Below are experts of layer 7 (counted from 0) of a mixture-of-experts language model. Rows are named router (the router's row for the expert), up (a neuron's input weights, with its number), down (a neuron's output weights, with its number) and show model dimensions 0-255. Each number is 128 + 24 x the weight over its row's rms, rounded and kept within 0 to 255.
Before each expert's rows: a language model's description of what the expert responds to. This comes from a sample of Wikipedia text that the model never trained on.

# expert 23
It responds to: Foreign name syllables. Middle syllables of East Asian, Hispanic and other foreign personal and place names after an initial, such as Cheung Chau, Jang, Xiaoping.
router [123 125 155 121 177 155 130 117 135 114 117 136 120 192 128 144 173 110 104 127 142 133  89 135 201 103 120 162 131 138 118 121 156 155 160 127 166 124 144 140  77  76 125 153 118 162 142 104 117 132 115 134 144 123  93 117  98 107 169 161 115  98 141 125 121 152 195  77 129 157 113  94 123 126 150 103 100 101 154 128 120 185 144 115  77 149 173 112 149  79 122 124 156 159 141 122 118 142 126 114 108 121 126  82 180 123 130 132 135 111 126 170 167 151 134 115 134 146  87 133 152 106 146 112 131 104 132 131  89 136  71 128 129  98 108 137 143 133 145  83 116 134 154 162 131 128 128 136 137 132 132 117 120 110 131 121 120 156 127  89 146 126 137 106 139 116 106 100 107 130 119 126 119 109 174 160  69 137 129 157 103 131  95  95 106 127 137 139 109 129 108 129 137 123 132 143 111 161 123 104 131 110 176 156 114 118 120 105  96 141 142 140 149 118 137 127 164 108 123 113 103 129  83 153 128 121 138 124 108 150 128  95 150 134 139 116 147 136 115 128 118 162 178 125 105 103  96  94 137  72 111 151 103 181  66 140]
up0 [174 137  82  72 180  80 125 106 158 123 117 127 156 158 143 160 150  81 114 114 118 102 130 138 145 142 158 134 150 112 145 124  92  97 160 126 125 145 104 140 155  82 136 127 115 113  96 157  75  89 138 145 126 102 133 103 105 193 177 129  97  95  91 165 144 154 138 135 150 137 149 139 104 119 120 122 108 121 138 151 124 144 124 110 121 107 116 103 108 129 114 135 142 127 139 126  96 121 153 110  80 126 159  80 131 135 162 160 179 119 147 130 148 113 111  94 172 103 119 165 155 113  93 127 131  87 162 110 122 137 100 162 122 136 109 100 151 126 131 108 149 114 148 128 120 182 122 157 109 121 139 130 132 127 142 137 136 126 146 112 154  95 111 145 131 121 127 113 125 117 131  99 133 142 122 129 129 149 142 132 132 129 165 133 125 150  87 157 131  86 166 125 177 134 127 169 128 117  99  68 154  95 119 124 186  99 137 115 123 106 110 172 119 112  92 119 122 130 144  74 149 147 129 148 124 158 125 134 130 156 154 135 137 139  58 111 136 132 118 169 153 158 144 155 119 113 105 119  83 129 112 132  82 153 112 113]
down0 [123 128 137 187 135 139 125 106 125 101 123 127 128 144 115 101 127 153 104 152 128  93 117  93 118 120 121 153 166 152  89 104 115 181 151 161 133 171 131  98  96 130 113 155 164 134 119 102 155 149 129 115 132 157 120 142 116  92 108 138 110 104 131 123 106 126 142 148 148 139 106 142 131 128 111 129 176  98 128 102  98  93 129 138 120 125 148 108 135 127 133 120 114 104 170 123 154  95 167 125 166 107 133 157  96 142 153 155 141 102 162 129 104 101 134 137 122  89 157 125 152 144 134 116 116 114  96 163 162 131 129 156 151 151 110 122 134 167 139 146 144 199 166 109 115 158 121 106 144 142  79 141 125 141 142  68 140 152 116  91 126 133 120 136 123 134 107 184 141 110 147 119 128 101  87 150 137 133  96 155  91 101 142 189 113 125 115 114  98 122 102  90 142 157  55 111 113 174 154 150  83 140 168 129  94 137 112 153 140 177 190 108 131 179 135 125 131 110 150 154 131 134 128 117 114 146 122 140 135 115 121 110  94 135 165 119 145 144 125 133  80 131 120 141 126 136 171 113 117 139 118 141 199 114 137 146]

# expert 61
It responds to: After-name continuations. Tokens right after a full person or team name, mostly in tables and lists, such as "of the", Jr., -ić endings, a comma before a ward name.
router [138 144 147 166 138 126  93 121 125 102 115 167  78 123 118 118 154 121 133 123 135 109 121 149 118 138 145 126 127 153 155 163 147 109 132 153 137 150  93 100 133 109 116 178  91 128 126 101 113 158 109 112 146 193 112 115 118 169 124 101 124 137  76 136  90  98 162 110 131 120 154 134 130 196 147 138 123 104 135 120 166 151 167 115  96 138 165 131 121 101 127 128 137 192 111 123 100 128 124 138 110 112 121 102 165 139 130 119 145  96 139 130 145 146 122  60 104 104 140 145 169 124 189 114 129  83 131 122 119 147 130 113 142 140 145  98 178 130 199 106 109 139 142  99 148 153 135 127 107 141 151 126 136 112 152 115 131 162 131  91 138 124 142 107 105 136 125  99 116 122 110 127 115  86 118 152 122 118 100 126 100 155 132 140 108  77 119 108 132 150  83 137 154 140  99 125 103 108 110 169 104  89 150 152 125 138 143 155  96 179  91 172 113 130 127 168 112 183 161 116 140 142 118 135  80 127 130 114 148 109 144 124 134 142  70 121 120 135 109 146 124 160 173 141 155  95 128 117 152 126 123 118 137 133  73 139]
up0 [ 99  88 138 129 143 151 123 117 149  98 129 128 126 100 116  82 110 135 113 145 116 101 133 160 159 101 157  95 146 191 110 139 100 135 121 107 131 112 117 124 119 134 115  83 145 123  98 141 152 119 123 134 143 107 130 134 126 125  95  80 150 121 131 119 113 148 123 125 121 128 132  87  98 153 138 107 113 151 181 135  89 148 127 118 113  98 119 181 129 155 161 115 118 165 143 184  97 153 155 128 120 145 149 168 118 155 121  96 134  99 147 128  98 165 123 122 108 140 167  95 126 122 157 132 170 143 162 157 164 138 100  85 147  93 124  66 101 102 109 154 103 151 128 110 115 132 187  91 118 137 147  95  92 134 110 120 136 128 127 148 126 110  77  60 126 125 144 102 185 102 114 140  99 157 143 131 127  97 162 113 138 112 158 171 154 125 129 110 137  91 112  79 138 105 129 110 119 166 112 124 129 111 116 133 124 143 120  99 116 135 146 152 140 168 121 134 161  98 165 135 156 123 129  88 113 130 124 111 172 164 138 164 145 136 149 150 141 143 105 130 124 116  82  81  73 115 143 132 156 119 142 141 145 143 139 111]
down0 [137 111 104 122 126 162 159 139 159 157 160 166 101 109  90 121 130 148 114 148 150 152 129 133 131  98 120 112 127 152 136 177 142 119 158  84 128 138 119 124 113 117 112 155 110 153 153 184  89 103 147  75 134 141 132 141 122 141  82 117 140 130 122 131 116 180 128 102 132 104 191  91 111 155 168 128 152 125 118 156 104 181 166 159 112 100 123 154 162 163 114 117 127 142 104 143 163 123 123 136 160 164 188 158 128 125 133 132 140 111 103 145 147 129 124 128 157 109 110 113 119 129 154 127 152 128 154 119 150 118 120 164 101 126 178 107 165 132 128 143  77 138 122 131 148  82 142 138 120 135 116 152 152 127 120 140 126 103  96 130 139 151 122  89  97 122 111 130 156 127 133  99 131 148 180 170 124 139 103 155 178 120 118 149 121 176 153 123 118 115 123  94 112 168 127 124 139  91 150 148 114 108 133 125 161 102 138 152 138 132  97 115 110 134 119 142 177 117 137 128  93 113 128 108 130 167 159 132 125  79  88 162 124  88 140 185 127 115 122 117 180 168 153 103 149  78 136 106 141 144 163 115 150 155 160 112]

# expert 15
It responds to: Capitalised word starts. Single capital letter starting a name or term, often fused with preceding punctuation or preposition, like Order: L(epidoptera), in P(otters).
router [110 160 147 119 108 162 151  90  84 158 113 132 127 126 123 124 110 151 141 198 100 137  95  89 109  95 117  63 109 123 136 121 120 112 139 118 120 136 144 176 135  98 115 124 108  91 191 136 126  77 111  85 131 133 137 123 132 133 127 123 116 138 119 139 115 146 128  81 120 161 142 100 121 162 173 143  88 146 131 135 163 136 158 106  99 122 153 105 123  92 171 164 120 115 128 126 150 120 103 148  97  93 133 111 154 149 102 153 141 119 119 135 107 110 133 127 123 117 110 158 115 115 145 125 115  87 100 126 114  81  95 146 125 151 139 113 138 100 163 114 145 132 129 126 104 135 106 198 144 148 156 105 102 154 110 119 158 119 104 130 119 127 159 187 125 135  59 103 142  87 163 127 111  67 134 147  88  81 131 135  93  95 126 120 137  44 115 122 108 112 125 114 128 118 105 137 136 150 127 170 140  96  86 160  98 139 127 135 121 136 136 128 132 117 135 156 142 154 152 121 134 140 115 122  90 145 142 146 109 129 148 165 135 135 150 116 111 120 154 150 129 175 153 139 117 127 140 156 156 126 103 141 113 102  96 150]
up0 [133 166 122 155 129 132 132 102  83 116 121 128 111 141 105 132 112 101 152 155 133 132 126 144 139  90  92 106 127 129 165 147 116 112 119 112 140 109  77 189 127 119 119 155 147 135 105  94 116 107 101  98  96 101 147 113 129 115 146 123 109 141 135 116 104 155 117 154 130 135 144  89 161 164 122 163 153 116 127 114 127 160 151 134 110  92 168 146 133 139 126  97 123 153 156 108 103 131 187 141 105 137 171 133  87 128  97 130 142  99 100 104 129 112 123  99  72 106  95 186 133 166 156 130 137 118 130 158 155 109 128 134 141 133 138 137 121 123 106 139 144 144 104 165 137  86 145 162 140 153 160 136  74 119 100 128 110 147 114 128 123 114 124 149 100 106  76 124 101  93 133 127 114 103 118 129 132 114 126  94 139 173 123 138  95 110 131 111 140 134 136  67  75  86 110 168 127 132 108 131 143 115 137 177 123  79 115 126 101 136 127 141  86 144 138  96 139 110 155  96  92 126 113 157 119 106 152 162 114  77  34 135 112 153 139 126  84 139 158  76 123 132 151 126 137 127 142 122 121 135 131 110  89 134 114 131]
down0 [127 140 126 120 102 101 138 127 138 110 103 150 166 100  96 151  99 176 125 140 126 150 155  79 136 140 133 118 102 107 142 166 182  95 110 155 136 112 142 158 141  35 176  88 159 164 117 103 137 157 165 137 125 113 145  97  59 121 170 164 107 133 160 123 135 122 151 141 120 101 146 114  81 115 124 120  95 118 121 143 116 102 150 122 101 112 131 125 124 122 133 133 138 115 138 128 116 113 135 124 167 158 134 133 160 110 135 137 142 110 112 116 115 117  87 125  97 125 131 133 149 130 155 123 122 144  92 128 114 148 159 121 120  99 115 139 114 115  90 102 120 108 102 179 127  87 165 144 149 112 151 162 144 148 127 121 139 117 158  88 132 109 171 113  93 144 114 127 169 129 138 111 169 130 107 148 104 171 117 119 159 118 127 126 115  77 114 166 125 114 119 121 126 147 186 116 159 103 122 165 123 126 111 140 147 111 140 119 111 132 139 163  89 174 109  88 161 131 137 156 116 106 110 169 173  96 112 119 135 154  88 138 161 149 159 100 121 139  83 148 139 135 128 122  86 127 153 132 137 120 104  98 169 169 146 128]

# expert 16
It responds to: Personal name fragments. First capital letters or pieces of surnames and given names, especially after Mc or O', as in O'Sullivan, McLaughlin, Mikita.
router [151 127 135 142 142 122 113 116 128  82 109 163  83 163 132 159 133 152 115 127 128 112  99 156 147 121 150 129 113 149 111 107 136 133 150 145 147 168 113 119 115 100 127 187  66 143 120 106 102 127 109 141 131 130 119 136 115 134 154 119 107 111 108 138  96 127 167  83 108 140 156 122  86 148 115 120 119  85 128 106 158 178 158  97 104 150 135 155 149  98 129 143 118 154  92 132  62 101 141 126 122 122 100  86 142 139 115 149 134 122 144 160 151 152 126  89 103 137 145 163 182 106 118 111 132  65 114 123 121 151  69 146 139 108  92 135 183 110 146  86  87 137 125 151 147 119 135 140 147 132 138 156 112 114 140 108 134 130 118 132 138 133 116 162 106 104 111  89 117 122 100 108 103 103 146 136 105 124 128 148  82 140 105 128 102 111 140 126 115 126 102 124 138 107  85 130  94 160  87 161 100  95 181 151  88 111 124 111 146 160 107 179 144 124 137 127 106 151 109  76 123 147  75 141 121 150  90 127 125 109 158 127 117 126 132  79 119 119 128 114 136 182 122 146 125  98  84 123 124 101 119 101 133 157 100 140]
up0 [ 94 144 139 122 142 109 113 143 116 134 142 116  80 109  98 107 159 175 109 101 153 110 104 162 119 163  87 125 132 161 151 119 159 116 119 124 131 131 116 100 117 164 100 125  77  96 107 121 172 117 141 131 126 116 143  94 107 120 166 155 149 110 140  60 170  80 111 128 123 123 104 105 105 100  85 118 147 122 156  92 145 178 111 112 145 131  86 137 157 107  93 121 119 147 100 111  98 129 126 130 129 137 128 103 155 131 145 117 105 103 105 128 148 127 109 170 165 118 127 144 123 125 147 127  87 141 121 132 127 187 162 148 100 132 118 124 145 118 134 106  89  98 126 116 142 115 113 163 125 154 144 115 122 131 113  88 167 183 155  82 162 168 118 151 152 121  84  77 171 122 120 130  83 100 146 195 136 111  84 149 165 127 139  98  74 155 148 109 123 177 149 129 139 138 164 137  96 148 129 114 140 117 123 109  96 143 144 154 129 105 100 154 138 138 153 127 131 136 114  96 119 120 156 164 115 120 124 107 153 122 106 122 109 153 122 134 123  76 173 146 168 147 132 133 139 123 120 109 117 120 136 129 140  98 119 136]
down0 [136  91 108 115  98 143 153 116 135 140 123  97 135 124  87  93 107 144 146 111 139 173 138 106 104 140 107 141 130 101 109 124  89 108 130 130 138 144 110 131 131 129 128 146 141 142 147 117 150 159 101 144 109 133 100 129 129  93 148 130  90 119 114 124 139 157 123 147 145 200 125 121 151 139 129 111 145 132 133 149 122 148 138 116  69 146 114 120 125  89 122 105 170 150 127 138 136 127 114 104  75  90 118 172 106 126 164 171 145 133  84 147 151 193 113 130 146 119 149 133 113 135 126 128 159 102 113 112  84 178 147 151 122 112 116  99 164 136 160 164 116 178 116 115 120 159 160 154 118 115 120 120 160 142  95  89 141 165 140 140 107 191 177 145 141 129 108 141 127  96 141 111 159 117 140  91  85 152  88 146  98 126  96  83 119  59 123 127 128 154 121 160 157 118 123 169 120 121 162 138  85 104 116 136 126 100 133 130 122 113 153 127 148 141 137 126 134 123 124 160 174 129 152  90  97 105 161 144 158 139 142 125 100 144 150 151 145 172 144 191 104 166 143 113 110 104 125 108 155 140 111 125 159  88 113 127]

# expert 9
It responds to: Prepositions and commas. Prepositions and commas linking phrases in running prose, such as of after cost or plot, for, with, by, against.
router [127 132 183 175 188 137 129 102  82 137 122 150  95 114 146 133 116 163 128 118 148 144  94 101 143 131 164 122 136 144 148 174 123 130 141 129 111 148 118 123 126  71  78 153 129 138 114 105 128 171 132 166  97 157  86 130  87 134 130 167 141 123  80 103 101 121 156 137 105 160 118 111 132 206 134 130  93 148 114 142 194 136 137 125 140 105 118 130 115 132 128 153 108 117 151 114 128 113  95 134 124 122 149 116 101 125 126 156 126 149  86 150  74 141 143 148 151 116 112 124 145  93 142 140 123 163 135 159 113 135 134  88 121 125 139 126 127  81 130 162 149 139 150 135 118 147 118 128 136 155 158 128 115 108 165 137 162 138 114 103 133 106 158 134  99 124 136 114 100 128 148 117 142  72 118  89  96 122 132 159  93 118 118  86  95  79 121 136 142  98 128  95 141 102 148 157 128 157 121 202 157 120 147 132  98 120 122 110 132  98 151 167 140 144 119 118 132 146 132 127 129 154  88 157 120 132 119 121 110 152 133 148 160 131  99 114 114 152 135  85 110 151 176 152 129 125 155 178 173 109 134 102 109 161  94 115]
up0 [145 124 128 166 159 136 151 112  98  97 143 154 161 101 126 154 159 147 128 130 119 119 108  88 148  87 146  90 114 140  98 121 136 167 154 109  87  91 139 131 145 165 146 138 137 177 136 132 179 129 164 159 147 131  97 125  99 134 153 129 129 142 165 176 122 146 143 123  92 153 171 102 162  88 113 172 147 127 138 113 104 141 115 136 120 136 100 188  74 126 119 106 117 117 105 122 114 126 127  99 139 155 115 135 156 138 120 122 116 108 143 169 106 135 137  72 112 127 129 109 156  87  92 102 123 168 139 143 120 160  92 156 160 154 116 144 138 141 130 136 145  99 149 140 144  91  96 108 162 134 171 166 104  99 126 140 145 115 136  96 116 116 115 118 102 103 112 146 163  97 129  85 125 106 127 135 123 111 161 117 110 119 114 146 142 140 173 129  99 132 116 109 131 191 133 146 131 157 119 183 166  73 148 163 106 149 124 125 139 155 148 152 154 166 112 106 150  97 126  83 123 136 148 126 114 111 160 124  95 152 114 129 167 138 131  78 119 106 102 139 141 126 150 180  92 122 127 136 146 155 163 130 140 109 125 131]
down0 [137 104  89 140  91 169 136 176 151 135 130 136 138  99 107 114 162 146 142 139 123 151 122 150 126 157 102 117 114 122 147 142 143 133 149 136 187 103  93 114 129  61 144 127 128 131 115 125 152 131 108 123  91 114 128 118 121 100 109 123 121 145 149 115 111 159 103 122 164 132 118 106 113 118 162 134 153 141  92 164 128  92 117 106 176 160 120 177 114 136 112 152  90 141 126 138 123 130 156 160 136 102 113 123 104 152  70 162 129 145 112  98 127 131 118  80  88 167 173 112 116 113 143 151 151 118 131 144 130 127 135 135  91 144 135 118 116 134 102 166 120 132 121 161 148 141 163 125 124 132 158 151 108 124 131 116 110  66  95 142 158 150 151 121 171 101 124 145 150 156 108  77 147 145 103 158 161  92 128 108 159 153 121 135 163 106 166 106 140 135  92 167 130 110 139 119 144 116 152 101 160  89 123 100 138 178 104 183 140 111 125 143 158 101 103 143 144  84 147 145 125  97 117 203 157 121 112 155 147  76 165 123 119 143 145 101 140 123 103 120 110 154 164 109 137 143 148 107 101 106 151 127 143 153 109 147]

# expert 63
It responds to: Names after comma/colon. Capital initial of a proper name right after a comma, colon, pipe or preposition in lists, e.g. , S(outhern), Genre: H(ard).
router [115 151 138 165 127 133 108  96 114 145 125 153 124 144 157 125 136 153  96 164 112 160  94 110 131 130 159 103 116 126 127 127 151 141 134 135 138 140 127 137 115  86 158 119  85 107 142 105 122 133 127 146 150 128 157 123 130 152 159 146 114 159 122 109 135 140 155  90 101 155 120  95 150 190 112 128  68 106 123 110 207 143 159 109 106 116 171 122 159 113 139 163 133 108 130 141 100 121 115 158 113 154 162 107 163  97 119 132 164 100 100 129 118 139 131 125 146  81 129 174 144  97 139 107 107 126 135 119 128 108 138 117 144 164 136 134 141  93 165 135 127 141  95 136  78 129 143 188 123 138 128 101  97 142 139 120 158 119 117 133 147 107 143 134 123 153 110  97 129  83 134 167 110  90 161 113  82  95 102 133  74  84 113  96 100 109 126 131 117 117 113 161 127 112 115 140 164 141 110 156 126  88  97 133 133 121 115 150 108 115 152 165 129 129 141 131 136 147 164 135 119 164 112 160  80 106 117  96 117 135 125 157 150 125 117  93 120 138 121 154 101 171 188 144 139 143 138 138 193 132  77 182 114 120  97 139]
up0 [ 81 136 138 154  76 105  99 117 130  90 135 130 139 171 157 113 117 143 118 140 113 142 102 105 149 175  91 121 112 103 123 120  65 139 116 136 103 120 141 145 101 137 189 126 147 116 105 131 112 147 119 102 157  97 177 143 158 166 148 137 136 109 101  87 129 105 193 144 132 160 123 125 158 182 124 135 107  80  87 128 154 145 138 107 124 108 135 105 140 110  85 121 100 102 115 190 167  76 128 112 140 117 105 118 125 157 119 126 135 209 105 134 132  98 115 120 145 105 122 120 158 133 127 135 127 167  98 137 142 157 143 117 117 131 120 145 126 106 177 155 123 153 136 123 143 123 131 154 106 159 121 134 145 122 133  75 118 131 138 130 115 138 120 118 108 150 163 144 122  89 207 161  87 117 124  95 126 155 132 125 118  84  95  88 121  86 152 122 104 101 135 122 150 145 108 110 176 171 114 127 118 125 121 138 124 104 102 146 117  99 142 142 107 146 161 115  94 146 135 142 136 123 138 108 122 111 140 138 105 130 134 112 126 115 119 102 166 154 142 134 110 111 150 105 131 115 140  98 132 142 140 185 165 123 100 133]
down0 [182 132 100 136 139 123 124 186  62 145 126 143 195 141 132 164 112  95  78 144 128 127 127 171 133 181 126 124 135 147 142 154 114 141 144 120 105 121 125 129 107  90 138 136 167 127 120 100 130 135 120  77 116 144 151 146 102 155 112 140 137 171 153 103 134 123 186 137 140 161 157 169 146 147  89 129 113 121  96 125 100 134 124 150 174 117 139 127 122  99 131 134 138 128 101 131 150 106 176 137 171 149  88 149 169 146  95 145 118 163 117 162 151 155 105 153 117 134 102 117 125  82 160 134 124 132 113 169 123 118 106 104 111 153 111 127 123  83 133 126  87 104  98 122 140 111  81 141  99 120  98 138 107  60 120 147  87 176 128 130 122 133 125  98 147 132 155 135 166 149 158 115 116 121 101 121 129 134 128 113 149 116 162 112 127 105 125 113 129 134 126 184  98 101 139 169 175 132 115 128 117 155 148 103 129 132 148 124 121 118 131 140 135 137 142 158  93 116 123 121 137  89 162 132 128 147 140 169  92 139 146 145 113 115 125 153 146 113 144 167 159 129 147  91 171 130 157 133 125 134 132 124 188 138 119  90]

# expert 12
It responds to: Common English word pieces. Middle or final pieces of everyday English words after a short start, such as Th+ink, wr+ong, Tomor+row, and nouns like hand, water.
router [ 97 140 121 134 139 154 139 118 129 114  89 131 108 124 127 142 159 161 142 155 150 173 154 155 134 123 127  77 124 145 105 106 109 140 122 142 134 145 171 150 117  88 132 141 108  81 124  75 107 105 142 134 103 170 117 113 134 157 167 120 137 113 130  76 110 124 115 117 121 136 109 116 113 141  97 112  87 143  91  98 115 161 135  96 133 136 123 157 125 116 143 126 117 130 127 144  81 155 100  98  79 160 135 137 151 169  82 117 122 133 149 150 144 125 119 114  71 144 116 108 135 123 141  86 113  70  93  87 148  92 128  84 108 117  72 110  86 119 126 116 121 150 170 182 150 181 132 104 142 147 123 150 123 102 119 136 109 133  83 123 154 150 123 105  65 114 110  88 116 121 103  97 121 132 151 140 132 112 111 180 165 101 120 117  95 121 147  97 147 103 138 125 182 101 122 130 101 138 145 167 179 141 120 126 153 123 103 121 149 139 121 154 134 128 144 165 137 110 135 122 156 155 108 160 119  90 118 132 128 148 162 128 117 117 133 151 114 116 123 128 137 138 123 128 116 166 109 176 153  93  99 133  92 170 143 127]
up0 [131 130 120 135  86 131 137 140 123 163 109 138 113 122 167 123 112 146 145 138  97 146 153 127 122 114 128  91 115 172 157 123 128 137 147 168 130 162 178 158 165 121 128 138 143 151 147 146 129 140 152 118 151 150 150 130 114 114 111 137  98 114 137 103 105 139 147 105 118 120 156  76 108 193  77 132 113 161 133 153  76 142 110 103 131 103 131 151  92 127 103  98 144 123 155 131  99 169  94 161 132 155 141 166 141 154  83 150 103 134 136 167 122 133 132 107 115 117 126 132  90 126 158  94 143  79 173  94 163  69  98 118 122 126 110 138  89 137 131 140 117 139 153 132 162 139  91 111 119 149 113  97 139 166 130 102 107 108 155 138 135 139 151 117 136 125 127 180 165 129 171 158  83 141 139 139 142 175 120 201 146 121 100  97 107  97 150 207 121 110 134 128  76  93 122 144 108 112 150 141 169 114 122 139 148 144 140 149  98 158 118 107 149 117 148 144 107 150 127 135 164 134 125 125 118 105 157 145 182 130 139 125 118 150 129 119 107 109 151 159 121 119 147 136 117 128 131 113 138 118  83 101 108 105 107 138]
down0 [135 149 123 139 123 127 136 116 125 100 146 117 138 119 162 167  92  97 148 149  89 165 100 116 113 160 150 112 123 146 143 102 141 104 105 130 132 114 120 153 128 128 118 121 147  85  94 148 122 123 159 113 115 133 147 127 133 177 151 148 107 115 134 127 104 166 131 162 117 112 118 156 105 117  83 138  67  83 132 136 145 119 112 126  99 141 107 124 163 153 145 122 188 116 132 166 116 127  89 146 154 168 130 160 122 130 146 163 161 143 136 156 128 163 101 125 132 116 143 120 121 124 115 155  78 147 118 143 156 156 128 118 189 131 146 157 127 125 138 130 115  90 113 189 161 125 102 119 121 107  73 116 159 188 118 141 148 126 104  94 125 172 165  98  98 118  87 159 154 134  87 108 149 118 131 116 161 175 129 106 136 168 101 110 144  95 135 108 121 132 160 161 169 149 113 132 119 140 146 114 123 114 152  99 185 147 140 123 118 124 119  92 134 112 154 153 111 144 117 113 137 139 155 153 157 125 152  72 148 130 131 166 114 133 141 127  83 113 182  80 142 119 132 168 158 116 169 140 136 162 139 115 112 114 113 159]

# expert 55
It responds to: Surname initial pieces. Capital letter or first piece of a surname or later name part after a first name, such as F in Funeral, Str in Strong, Goraya.
router [124 148 142 127 126 156 106 108 135  83 122 162  65 153 119 160 129 138 142 136 124 120 136 140 126 144 158 117 141 114 129 137 158 114 155 132 120 154 107 115 120 104 136 157  99 150 129 137 133 129 156 119 115 166 149 138 124 133 125 130 125 116 110 132  89 134 134  70  87 148 148 107 142 183 160 104 146 126  95  96 155 147 140 115  94 167 145  87 120 107  99 130 128 115 138 161 147 146 117 102 132  89 100  90 194 116 103 106 141 133  96 146 131 156 121 109  97 135 145 162 145 112 138 117 118  61 136 113 111 127 107 109 131  86 111  56 176 100 199  78  91 134 162 120  99 141 123 128 103 138 143 119 130 128 132 132 113 184 123 143 127 160 120 139 102 135 107  98 148  95 148 105 109 100 112 140 138 146  77 159 111  92 134 159 104 134 156 144 107 154 108 108 146  82  97  90  97 129 116 149  98  84 157 149 121 115 126 118 155 175 120 152 129 131 118 162 115 152 153 122 138 163  96 106 108 140 120 119 137 128 141 140 121 133 113 136 118 120 133 130 121 145 137 159 149  87 149 116 185  97 114 131 131 150  77 104]
up0 [156 107 112 172 145 100 124 153  81 105 102 188 153 168 133 126 121  94 127 101 129  98  97 135 120 106 147  99 101 173 137  91 169 112 159 118 127 123 114  95 112 129 126 145  95 129 157 114 110 176 128 131 109 146 172 121 138 125 169 135  95 126 138  95 118 151 108 136 122 141 167 113  94 125 153 167 146 108 140 131 109 124 131 126 204 125 119 158 136 132 155 141 112 119 138 125  91 133 138 138 140 140 113 100 139 152 117 133 192 153 118 139 140 148 112  31 104 103 124 147 116 104  83  89 156  91 168 127 118 172  88 117 118 147 143 119 170 112 141 122 142 138 135 111 128 144 132 126 170 124 120 123 134 106 143 101 125 159 137 147  95  96  97 117 118  50 122 129 101 145 109 121 172  84 174 107 166  93 160 134 119 134 129 149 129 162 163 105 119 142 139 129 143 124 138  85 107 151  78 142 134 135 177 127 109 117 113 153 103 143 147 143 158 124 130 139 158 113 130 118  89 116 160 131 144 140 102 122 131 137 167  97 116 131 103 114 107 121 116 148 129 158 135 135 132 116 108 106 152 119 119 111 125 136 117 135]
down0 [110 110 172 122 108 166 139  91 108 149 153 139 116 166 160 140 107 116  88 144 128 113 120 148 132 140 109 183 147 168 137 118 124 132 164 111 112 164 144  90 114 124 120 140 121 120 153 168 157 184 135 132 130 101 135 157 133 135 114 128 108 105  84 173 159 126 151  98 114 163 160 160 123 133 146 120 145 129 130  91 131 192 139 126 129 143 136 138 137 115 139  84  96 123 142  90 121 122 164 111 145 131 158 131 113 128 125 137 132 101 165 112  64  97 106 186  79 135 148 124 124 122 161 162 104 138 120 120 133 126 112 152 144 202 103 151 117 173 111  95 103 140 115 128 140 109 124 142 125 136 141 121 153 114 140 145 124 151 111 109  90 124 140 173 146 120 179 122 110 113 111  80 136 134 121 102 121 160 128 161  89  54 101 106 106 123 105 194 131  81 101 127 104 128 142 113 129 138 107 124 130 163 132 128  95 137 151  86 113 119 116 115 106 120 134 129 114 113 130  95 125 158  87 131 138 148  94 150 104 146 118 139 139 136 160 150  84 139  92 150 136  95 114 154 128 140 127 151 142 143 126 138 125  85 132 163]

# expert 27
It responds to: Quoted or parenthesised openings. First letter after an opening quote or parenthesis, often glosses or titles, plus paragraph breaks and sentence-initial The, A.
router [ 84 139 115 156 118 164 121  95  74 151 117 102 121 127 122 148 140 136 111  84 158 146 145 125 112 132 133 135  94  53 133 111 131 109 132  96 132 127 102 202 150 122 114 169 117 126 121 134 178 175 121 134 103 112 150 110 101 148  90 101 131 139 148  78  96  87 147  86 133 136  75  61 116 155 131 133 112 122 131 117 168 190 135 125 124 119 147  81 102 155 171 142  60 189 134 134 137 123 113 137 116 116  97 145 149 120 125 105 122 136 139 135 138 173 129  94 120 118 126 153 145  92 141 137 148 107 117 151 111 127  74 161 136 130 147 137 100 129 155 140 101 159 135 148  92 147 122 128 144 147 124 131 133 111 127 121 129 151 115 135 137 132 156 158 117 146 113 115 137 129 112 125 140 119 137 132 137 128 130 156 110 107  97 107  93  95 135 123 122 102 112 167 164  91 131 116 100 168 122 168 119 178 155 152 128 148 122 130  95 139 164 133 160 151 123 160 126 169 158 112 123 135  94 133  80 128 121 139 151 124 141 118 121 113  98  99 143 109 131 118 108 151 172 163 108 122 162 165 111 138 116 102 129 130 105 115]
up0 [111 158 129 107 101 141  86  86 158 133 136 114  90  77 139 141  98 140 134  83 115 166 100 112 129 123 163 139 127 106 138 115 138 107 134 103 145 158 105 163 134 128 136 146 152 130 110 130 154 145 116 115 131 127 105 127 177  84 123 126 126 176 107 112 171 144 113  90 127 157 109 131 163 180 145 126  79 161 126 128 137 168 100  99 131 134 159 142 137  84 118 133  58 146 129 139 184 170 148 131 124 143 118 155 153  89 150 119 154 109 162 159 108 181 126 146 143 127 111 153  54 105 126  98 147 122 100 152 117 177 137 135 124 120 162 114 138  82 143 129 139 119 165 123 114 125 163 162 128 155 138 120 148 133 109 128 131 136 111  88 118 165 129 157  96 134 135 118 110 127 157 149 105 129 132 141 137 186 201 120  95 116 106 177  92 111 116 137  98 111 163 130 146 112 117 129 118 137 150 124 150 127 114 141 152 152 130 131 149 128 104 103 138 147 137 106 119 112 163 146 130 128 110 104 136 116 137 159 115 112 148 114 119 127 142 128 113  89 117 108 124 121 131 138 149 161 102 142 181 129 156  58 124 116 106 148]
down0 [158 130 117  79 124 102 169 153 139 154 125  92 102 104 140 169 117 137 110 133 177 110 148 111 106 121 142 112 119 116 152  88 153  95 131  82 117 179 124 123 156 135 126 117 150 108 146 150 169 153 160  80  91 120 154 104 148 128 138 121  91 136 154 149 129 124 131 103 122 143  90  92 148 127 120 142 121  85 173 129 144 182 124 149 121  92  96 107 132 128 106  97 124 108 115 137 147 104 114 115  97 159 111 168 152  93 132 116 162 161 121 161 135 123 176 158 109 112 136 178  59  86 128 153 143 158 145 137 126 179 181 128  96  98  97 129 134 163 144 149 145  99 160 148 174 117 132 153  90 126 137 135 108 108 112 121 135 134 135 157 110 136 132 115 128 120 134 158 124 116 112 113 133 161 116 140  99 147 135 109 155 133 141 157 130 159 133 124 139 125 158  80 138 124 125 133 159 142 153 148  84 139 144 115 118 185 112 105 134  82 135 114 132 117 131  85 161 165 158 125 117 147 139 149 170 128 157 109 104 121 146  89  84 135 101 132  94  97  91 101 117 124  95 140 103 135 129 136 104 126 158 129 112 137 112 152]